From a checkpoint of a small mixture-of-experts model trained on Wikipedia: 2700 steps.
Below are experts of layer 2 (counted from 0) of a mixture-of-experts language model. Rows are named router (the router's row for the expert) and show model dimensions 192-383. Each number is 500 + 25 x the weight over its row's rms, rounded and kept within 0 to 999. Numbers have three digits each.
After each expert's rows: a language model's description of what the expert responds to. This comes from a sample of Wikipedia text that the model never trained on.

# expert 16
router:476504478496460484509493472526485505484491493515513528518512516493490475502518532482511482481504512486473501475463519522498515500502547516495505489489502538509516500497503494502510488499519486501500493508472497501503499490493485457472473506511550530482501553478445484498476508472485545517525466526508487487503496506530542447465491505480478542477523467535498460474496518434468504512531479473525510481489475478492525548515518535496511508504483455510513497494479453538497508500503504496491538527477502512492515489472467456460492468480506540537504490520521476460565531547487499506
Digits, dashes and slashes

# expert 4
router:500504492522526509448515461489494498509475451406488557515504482509531527546542501536503465555503478490526514504500485468505495527499526510499460507488526524472512469509495508482521492481492517501464507519494473495541462501497487511484489518522474522506490522486482423470512468513499483493493492503507529492513483470490498507508473487494493444529494443514513509473505553524499534480487546486535496494499547482472509482571498498472454520478510480490493504506511494468480493482502488511453485515526482485495527496504505481526488438516468507492464506478506500525487514476518479512
Conjunctions and number digits

# expert 6
router:496498481495478486533470494447500490497478518531516474466497496494472467453483475496516466524480483516508522532528486480542503477480507548476485520488482458524495531481483517485519472503535522491507480456469527527503536540475463469538481509464514472512493489493516501484487509485535539475485514472516532514434497506478478487514529486503532519483513508491507532498496449506544492500485449530483466478529537530473504505499467508507441520516529511509471478478492496471522505501520463502452490524462518488471512515513529489478472507516484502540518518512512490471565520520500550480
Mid-word name pieces

# expert 0
router:543486473500490497499509559495500492535516501503495484483500488482487468525545535515505507441506513497488513496489457487502529489493544479543487480498506462491540471490499499553527511509510540484496501502500484505485518456525492533470528478498456511497554518493515509498486544495458516517501550477494497473507507495492440491505517488528554507517423541479522525501494548498537515487512517510552501496516484478532510506479495497497516492522452521527523522472528499543526490493485505478468522503495487480500461515519458481482500494489510450516504465497478498477461510539471529482
Opening brackets, quotes, fragments

# expert 11
router:540491467493492461539535498466513512483513485520465531501481501459508494499541476478472497496501515503495483541518519475556482483455529453516516481504475479515495533556513475510518511435524555484486550512519515506484541529544474500474457527469491529506493523480487505488483516457470494456445514437480458478503520463486517501497498505506486525512493551471507473507489484542516473505479517487517501487531478494538499505479488512505518492512493531445492511468468528494513493501502463465475490491503481515533471474503504544510506532522508443510520493495500454544510502540508459486
Commas and participles

# expert 13
router:525513469521533485509495548497502526523520489555460477506492511436537469487526473505493480493495485518496482534524526476483488509477522525478482452451493500455487501529521483505501491459558460504498491481473508459491505493493493529547446499494503494509511478504499517487493534434522498480481519495513534468502503481509506478512487506551479489502532475453520478529474450461519494501508505469472530491479496491499497477497471493513535496503469516524494479500478502491492517469474515544523479523527552480516467500478512542485528523496513455483534492535496488482480491486546502493
Space before numbers

# expert 3
router:480530478512505494502544501515446534515482505508464501507529467520470487468449529471547505530499506490517459527502495526528525462494466531465482540493513491500487565523501485452437524504493523505511506530521507467503510489496485507546523494498435459555483489503498511500497538515499487530442506497496534470481558532515457490506516479527509533457525519482511431502500465463456528487477477463530493492451441524476474488543482481479495476479495490535490464531486535521535528471491518517539474498538509516518535519521519448455486525509512454496500518513503471517532488534481503503
Copulas, pronouns, adverbs

# expert 9
router:516496509493489534486534508455518489489540490518544458530502503456497481501486510488500550560545479481507531502474506498519491531465522517504507553492518497528470520487470479488501505467458627476467525506517562476503517554529481482496482500500470524521480511526496531467502493504517527445483521473514516540519459490463505481497469485484483535488527487516463532487450488496503499499507506506490534491549518506519497503497487503516528486496514511489512476467490470538479520538492454551527487500503475512523485536551495540478514508485485543497537510496492485513477522486510509518
Head nouns